{
  "d_shared_expert": 0,
  "balance_bias": true,
  "positions": "rope",
  "tie_embeddings": true,
  "init": "trunc",
  "init_std_up": 0.0356,
  "init_std_down": 0.0,
  "optimizer": "adam_atan2",
  "beta2": 0.98,
  "schedule": "wsd",
  "decay_fraction": 0.87,
  "train_tokens": 670900000
}
Below are experts of layer 5 (counted from 0) of a mixture-of-experts language model. Rows are named down (a neuron's output weights, with its number) and show model dimensions 0-255. Each number is 128 + 32 x the weight over its row's rms, rounded and kept within 0 to 255. Numbers have three digits each.
Before each expert's rows: a language model's description of what the expert responds to. This comes from a sample of Wikipedia text that the model never trained on.

# expert 13
Line-initial hyphens in infobox-style lists like "- Coordinates:", plus pipes, heading equals signs and prefixes such as non, un, semi, multi.
down0:101068088147162119159129135116151167180142180154186145141134152140161135073132215129121129147126126124094136106160112167156136176081152138114131111135142122110116122129149099158131131153154102132129134133158141137144108159047132089155215108076152174114130187156156137106143178140116151120158098141184156131171149162070152169133147094155113128163138191178123116127112109136178103161115166108144137120100134164201111135133090193081104103173081093110115107146089089090098103121119105184154073050162142154140156146122064131139196154095128145155063129103136193149140133145157170116083095100131128097168106130142148144120174138174056080172084142088186153129080190101093110131128123155094112050135177109140142117153123106093160138132123053076118118110116176125109139152110035

# expert 11
Subject pronouns and relative words opening a clause, usually before a verb: he, she, it, they, who, which, that.
down0:151114117121155115129096097141091158165135139127110096105169168103179087102123179160088142134133087086132128133128076170127172207142134140109126113082120146136147143199093073134117109145088124129081095153139106134070115167093131120161081139145139109148149143095066091156135128133092103165079172168143090099108157149127111167161161127141132166174171180192158120172118076155146108124083105072103117178110088119130148095113106151139114164178146095138127127174084146157153063112090118139106074088178126112138180081239105100109101110169119129146156118184188126174084130110090147076164214110158102120151137135078133155139148085139136058080087111118103086141096112121109145163157105094169076095106120065172141142058156138170102138142121124132120119102132106182091062098155096

# expert 21
Digits and capital letters in identifiers like ISBNs, highway and aircraft designations, EC numbers, PDB codes, plus years and dates.
down2:162170196095135137119124119144168100145108103162123076155122177094106107138146091135142091119160172167149099107104172140175187109114120152089106137120122129105152086062116123104182129111107150089052132085104150147091071162138107121104151206149121129104160170113125144097114143104144108109114117055133165092104127151154185080103128113134143123118117147130167046167121151152172108062076065119121121123115078165130101081184158094139121126085081144135159082132141185158157139200132119141109061157115068131159075169174124096179056187105161087119080066137175146150102140094126173203105110094117098118103135119115120112128106129153165125110150116074183116134114109051140149089126106116134117178109113150167105130094148171152137074165121114133155176224147137134131129132093125

# expert 25
Vowel-final word pieces ending Spanish, Portuguese, Latin or other foreign names and taxa, e.g. -ia, -ina, -ta, São, Herzliya.
down0:208092140145170128125069129163084116149152084188109131119151101105099084122071153121138070121127171095152168130112128179165104060089151128171133112138116127102116125134126156163150093159144181074183118148111150169127159177143103131140115058131160123093151119206087122127143140109142186179141134135154106161149126140082137114101181104091162067147147149163168139130149132195104125137151118163144147097193144131110116082104155125142142146038151085083134105137114133132176147129157105092120121092043173121119112103104170072173075087123125154105114162140070101163099080141110112105081182135116139072119120086072113155088162149136163063097147172192118080150119137044129153189147155083185162060126133133078151159127120143135142111088140115118120136113148097168124113109128174

# expert 4
Colons after field names in infobox lists, plus main verbs after subjects and section headers, e.g. Born:, Surface:, began, had.
down0:162087120141069136104161106157075125108099144202129097098204145122143118103108146091101142095096117139150118128110105138091146173184138133065099141174150156137153164082125150143172075131179143172155129125161145154116134134109119116145160096153095101106108175140093052142145125163155108098104167070189118135129163113185130141116152121207141129177103182158126166152094128160132094089059143120140134059128168134099182091091168157127127110214105203072117128126147152112117134053136215092195174097080122160112094115098149138145126209121102118150137156127217157100141089171149105103126149146137117154139101123142167061180122144061119157118073100123118094170133111120112107129144134168208114147154140097154172136130131132123133113112181133126118111143133085131117139098108078

# expert 42
Full stops and closing punctuation ending sentences, like '.', ').', '".', '!', often after taxonomic family names.
down0:129160129109101173097115120127161109116132131127182149112146129103116121152196086084087145063117125151095215097115118125127153128138175144128110110100108133056115110150132240164093158087108179112139112126147109152080169199136152136134110160149175108144134093172119113166074088097191187172114092125125110192201129119187105127152155094083119110080172134089158095112169133126134162160163077158142134112126115103148120161141125110116149143083214103169152127126146056182148142099149128111118109125110154133074133119137125087120133085097123142134124071118122190119130062093114047122055155096106134061114119157101142142116218191087100119148102160120149094118144179134077160125148105184136105120153137115113107140150099149106155160127157088081182133178126120134144179134161126

# expert 60
Common motion and action verbs like went, came, get, put, plus inner pieces of descriptive words like da'zz'les, ver'and'ahs.
down8:137100090153116140107142097095098157105108157147033097082140069095113139146121162196102076114155205104175133169098187134108097172104126138104104166155100134080094154061143158084185086143154143146127112110174085080127147125134129145199126142177141141170088110214099155180125129169158116150168101134200123161111143146146116154074103088089089114157142105165100163078120164138166163128135126128123137113148140095154150125089095129115133096187128117132114146116115111144144152139100122124132015193168181156123159116110142084156153100148112179137094103161137109106087100127098164128110116149119178108120079155158179080171150096123159078159132117111162129159161096112177130074081118158149177150147127103084148110130130127099121173140166025139115186118104113153112130114160175

# expert 41
Forms of be and have and other auxiliaries after a subject, especially there was or there is, it was, this is.
down0:168107109116165115118107141072177104149085066091142120085148155155097096169124128160084133120090190177076090068113093125127108118099117095105136121128102163152133132106113205058098121094102130029091127063107122141152137144069113118139107103173155121079105151114141106132124131098125165133090142079187142120048116143142146140161140185170097119162149072115138102199136109171094123116088095151135136088164159140120164141114167113140115098148116119114158113140122208166145163128123120073130130149136150108112103091101122047157105115099117189086148195128111166096094097156105120144116104124119122108106127075078142053195156142111137190159109086121182113129166145130111186178131117210130163164136129128149082161117110173143106128142106134120064153083118093135182126103073176

# expert 1
Single digits inside multi-digit numbers such as ISBNs, coordinates, years and table figures, e.g. 978'0', 200'0', 84.8'3'.
down0:102207064107155081111140100124120099126105177087091090156167156150105118165111091116127156144112163150162158159099113176135164145050134150198159147135168110114150143135100062123156116115133108167136158153116094120137142085139133201130139098123068175102178157086208162113081154078158135103175117164108081115129084185138158157195119135146158175123142159166146081157155127115141127052111170125131153126087079142126174126184104111128153117092169183145124142058084106067152111119197153155151117105147135062142110110157163104161099156123148155157147162185144178121091106161183124100139180168088116115128152132139150135143081143107121072146128126124084141117080097156107115078177155081151148104117125149173054112153106122156069128114104121181132149112150106103194125163129091

# expert 5
Syllable pieces inside longer words or names, often after a prefix like pre, in, con; e.g. dia in prediabetes, ata, gui.
down0:130120119076152090097145096141092107085122129095170148116088105138137149169144084141141088132044141115120092191090088216106169131137030119189105159104093104131110097099179153140092111156139140089176060140094160098145119217112055112142129142146126158153099139143159153113136091158120085151118148087157121118115162133106141165161067140126173112166168105118149164144165170160127099133168111120118130127108145061196123136148172148142130125093095115133122052116196151146113124087176133095118091108184111087081129146136165133132096095086150216152095138151132130121152070132096139107122141123143073151121066121126154090130105101057156125105088144119078162108139095155107120115183135185059111050075107158130141120144169122139092122123119169145134198109089129114107134123092115

# expert 50
Word-initial prefix pieces like im, com, re, ac, Com in words such as superimposition, Commissioner, Combat, accommodate.
down0:112146113169159132045073128152102186150134127085128147155139061138111144132125153151133070161129155142147103107175125167157132196192096108110068161134142119179147134081113168064098118137124122136150128159096076152153186159132143160124178149144078141128112063146136128115114098134142091125137097112098070138109163113111127122116059119115141139158142152111124149120175132135109131139140130147145085106131115182183136096153147149108146227141129121098210148096164125191157179139109113149103162171131185115159100118136163141165154142161125188160118142111110117109109237171191097134111091174189151161095151114172120154108128138093097143110069165115190124137123165133104151129159125152176113112074144101083140135103185121177112184119206121109063179114116096099105099111193158

# expert 10
Auxiliary and modal verbs before a verb or been, like has, could, may, plus the word-initial prefix pre, as in preserve.
down0:109129185227191121112085117132112116117148114119133073108131133138099086164122134186141121118115112180105158130122109111127146166143120177115096153121136080152104169185094106120131173123143178055157110114102165125120169124128090147093125193141147218206127154143098087071127059158102104157126124141170101109143059108064155076095127148082150136191160126088111163094150118111121129095166080159092114132166088091094123174153109151132058087140138131116132159161150144151161125123203171124105114169177181129118082138134074098130152132105139116113143178128089085169146106127164179110075100100143118147134144103129085156165097167091118153105125168152156176045139169097147140174092162142169137103154137137156129163079143194130142116134115114121072128084114129186090134093139076

# expert 38
Words and table pipes in sports tournament articles and result tables, such as Final positions, Olympic, Championship, silver medal, league.
down1:139125170158147105140035139103128157138147086006090120139086132152087194140136110144171193135146152103084137142096120137114122093124142138141178135085160142168133141121149089057181084008107092175131090164105132104142114125113110164123134116096136178137156152148198180154100147134188163138091165146147092124064166131162165131101138128158085123163187150136146091169174115133102123107171134173130111133147087094139110100150192106099182102147133122127134066129125134142102094123104177110139081148094159093160116117131092115153179159118119149145136140200121095086103131152078120119122138141070085125135075122153150107117087114072173172106123095089136070131153129115099192152114146158137109130110145106155138133106105093074135104163134126087108161045194160129163115139134089

# expert 44
Middle digits in years and numbers, like the 9 in 1986, plus opening single quotes before quoted titles or glosses.
down0:160060118175171111110157157157177138160115086114094110183157145146192079152126132116132047154117145101121114123157124135138149181105142132124150118125122133091151118139125027172107133131080090128097115136109131117103138090185136115135133089126063162090103154105111169154120189119073128143155160185131163139106195101114175145129130156145122140112162141141178136098127075113123159111108127194101124187149138151149112108073145126154113123144137118127091093109158181120105102189132136142163086103131166120136137124143204098110144101141125169160022119127090104101137105134130064091142167123099144106146094162093147058148175093145109108163131190032143130130158114080123115167103156146167097105193174132158110049104165103155099126150121066137104109078144118118096187087063170

# expert 17
Final pieces of proper names, mostly place names and surnames, such as ville, ford, ington, stone, ley, and Township or Creek.
down0:102079082105149108098116168164096145037226177129120138140167118119122082155121145089125105131080122071153046156146089112115101083138127134125169155081122130110133121099150138121139100158112124126137099173131110176183111136147164154112128093162087205140089137215143186143176133145074120091146152165169117157141152099146109097116120173137156134130134111158131102135088117148108080148227088135141121154124142070165213153129065173154106175161138100174103112187120126135147120103140172054129122155117136118138138144170114170138152119149157184167124136061122162124116123144122110044115083143114157100118117096130192156059124100122125110099166087141194113125113116151197101120144128061138121128108137173137134177124166164133079132080113141089131178128111177129115108129144152

# expert 39
Word-piece syllables ending in o inside names and words, such as to, go, co, ro, as in Tsutomu, dragoons, Mizoram.
down0:164113094100099134139180207128091079119179191136153120168102105083123176226098100152125100127195128104161070157113052119108088081118146157091081133142124095094078146040130156149155120073162119156097128123137081140135090113102150155161104144138144105086179140134126151202087118113124130131154138151072090161107189126092110135185119103116182150110082081150197101128146148156126119127145104137057078081143126098153127144123139124073133110129141162130102113112161152109069127129138127082117046127156127146165092166145129200145134114101148117141135115101123145170144140125145134073136114123135175140167089165125156122099185153141121127140085093162085158095096103119120167128128157175057123092128144196124143097190146148152139150117162142151159152189207103126123067152148113

# expert 23
Colons, equals signs and pipe characters in infoboxes, tables and headings, such as Conservation status: LC, Driver: and table row pipes.
down0:154137115081113095140151146099143147102128109122080124140100123102094168199124146147130104111153105128110049061144082122137154090121150153117163111118078173166178096153137131125128189091183174152173081134115174118103163110127112067199079125179134133135102155066150109181118056133116145102102079067160152158177168154159089121134141153116032124128129117040168168142076137181109171154069112155104128149161143175090100101059139188137130130130124072131129112120129091178113105107107094093145102121147107061107132165084145122120123135122160121183108156154160138091129085155103076099142154150150137158087101169123171101081121123083139138163199141119146127144172146153113104164087148121132114119132182110069114100141191116105108142176075161077123144112182128072120135127132123

# expert 18
Compass and city words beginning place or team names, such as North, Mid, New, Royal, Seattle, plus of, in, |.
down0:060120121111136122159160148143116090125115093136115066150124134130108082122148124171177109136133113118098172092114176097103160067149140099137099135100098113133131144092184124119052098116131109101085104107129158121145122091161109107189118120109138110126054162062081136178158076063150117089126224087070079161118118155087130132142156095140139148145090157161150103136185125103114160059138072115123086139133144129078128139133080119114092086156167139103160114115085152166137232208108167156155137098167110126132081133045139143134080115147160152104162154050124145148173144157101122079116105163092111095099141172087095128155170151139068111187136109176138106136141127174139086134095096116178136097119157101145123102167102201134112111115157141102066141086109088095140136173125137

# expert 45
Personal, place and institution names and their pieces, like John, James, University, Church, -ton, -son, and mid-name e in Fareham.
down1:087154114121130162124037132135083128114106173086079069133158152108178138149157141148154168191114128137156151189170126125142102105144111163095108148165169190092148212132112144144147099125114148118183160104158111169145159179191167143106111103142129175092136109184093062143131158095152071140148111170156102141103157138060147099136087199107196133109131164110148156145092140149104118133119121138141165143090169119132159168145133120141095131064149109127135065088086130134114156115140127164107146147177151145154167154117136173158175231053115133131119121154166117126166098089184126143178135067119106129132125127088108163113061172152074153176170128106122171123147171143103128193166129126137145118154164167069115146135103194116125166154161166107132155150118109145086100165141064

# expert 22
Ordinals and age words like first, second, young, last, plus sentence-final periods and digits inside numbers and dates, mostly in sports text.
down0:181125131175211141141159191160084136163094159115061093121108176122127159139123086114158093119105103117141147233132125162125056112107161161115105121120093071168193152106163089109194147147149144123105077118155191114082114144076092116175122133091132161148125176142080114138140070128146112154179082127162150120097160117114105150103103148128117108184136134091157127126120088072170076128078107156113117170105200118133105097113130128164169124156128172143160142103076140144124079103146142157141091103156115112193130119131153140101081137138102153177076130117123121147147132243118084109142136134132156139142152072058166104086084104156132167129140149142072210139081110163156133085081109097129089083121158129134159155156168124095147137161193100151115095160125126103111094138123090

# expert 55
Commas after people's names in obituary or bibliography lists, and role words in biographies such as former, appointed, became, chief.
down0:115114145108180137162142126064089116138093156166104118153172116160155141102117162188105185098160127179125103172098190091155129164163140135168144124176095115143051051081077131113129151122162119103095136121102175127074088136072141137121120115060121096124085138085121141149110146071170140167134116115110124080122126252091164130117112110082102123112118146144136148177162138135129122130117093076153174179141126133126067115092111111098138111139111066143149112121114114149133128195090179158136124183079115131136126114124156088096126166130143132051133096085086140081178190123114125115099105105142102159123108111093137126153188120181149152162029117121198167118118100154131100121129095124185099117168124167082138182144162121153092194134096185101080094129113127106146150073124153

# expert 34
Pipe separators in wiki tables and colons after list labels like Family:, Order:, Runner-up:, also semicolons and arrows.
down0:097128110076105122180133143141154134096120092068101136135210159133191141102106155097135098200137123071113118108135123099148140151116060161163138138084098093116154151134132133187135121161141159116110089204137122125129088105196135203147144108062093146127100078149114178236123085166157144119146138147123163124135033095122127089144108109074068161124163138158150161107143138140120138153097205173119117184138108127094142106114137134144049148096151129127164127132147128139169119115129068162097087162083120160124109142166114147121132084111169117158111094150062124090154116172095160156139121135144110119100143140143165122147132180088146082083123085092169104172122151169125148168215094153151165112116118122060125139171158165070114137137082156139085133132091129169142117208136104

# expert 3
Bare space tokens after table pipes, colons or commas before numbers or words, plus initial S of names and acronyms like UNESCO, SSHWS.
down0:131107107101107107107155117162133080105147132175179102129063068077120162169195107118145135159068151111132124151089123110137153120101081143103091130092160149182150135076148154085129155198195146105120102092147135131161143127131133172095120147145159060137083074098131118155113162169103137140144093156139070090148117136068097141119070143064105158179110104114149103107152101127083131204149131140091147082194169157124118161129138158098072158088160121151139154106161100143106119133136168087069124205135111063117129158090147118095152192106118148049163087155126106121160087098124093107150107121130112113097058118135135156106146140103095179054096125122105179201091153158138164155108155152126110077141136124103085177146188139122142160141135116126140123135147134194092149063080074

# expert 32
Table pipes, "the" and ethnic adjectives in census and population statistics, such as African American, Asian, Hispanic, percentage rows.
down1:113108181137120096097101089088180167088157135131103092113147123156121128123157183094103170102160121094108089170136126101163087128152116122158178064102147104176097152120128130135098138179144142139135099114090179150132107133178064215114136161109140125137133141133086106139125130159104168137137138093137169080183117108071086180092166071106168091106155139122084127175143164132083080091055089132198116097101201134124103137133061109132133094074147133104112137168140125137210115108074136105098102123140138147186089100142062134125094158153122110182127091143155137073122118164087162141075107090082165121096151090122130189167146134115055122128174094069193151088113100144075111119121084159139165155169113128140136122149097106092128095119135169110108069036122157122096138112135094

# expert 49
Final pieces of English-style place and personal names, e.g. New York, Waterford, Orbison, Newcastle, ending in -ton, -son, -ford, -ley.
down1:062103114127179126192124098062155105117144106130130146117138123124118128100137115104084114138205076136167155095139128114147129135171095121157099153141198126100128136209116188073127139091179138130123116078145102190191133000125101154126118153111181141075110157079083098116085146135141102140158124103126099129097125155155108154094133163135146128170076148166124140154114089177115170107143136138142136154155107135086084157112116088109115111143102162161128099126176144136104131133114151132073085072133138109167103101124105130093184186078149156085154150117109120140179122122107107208120078067132111149156132156089161140120176114109168180148068125074142158132138154193113168099149129091171133135164169099127177044045126175104133097089121124107158108147119130079114161094163119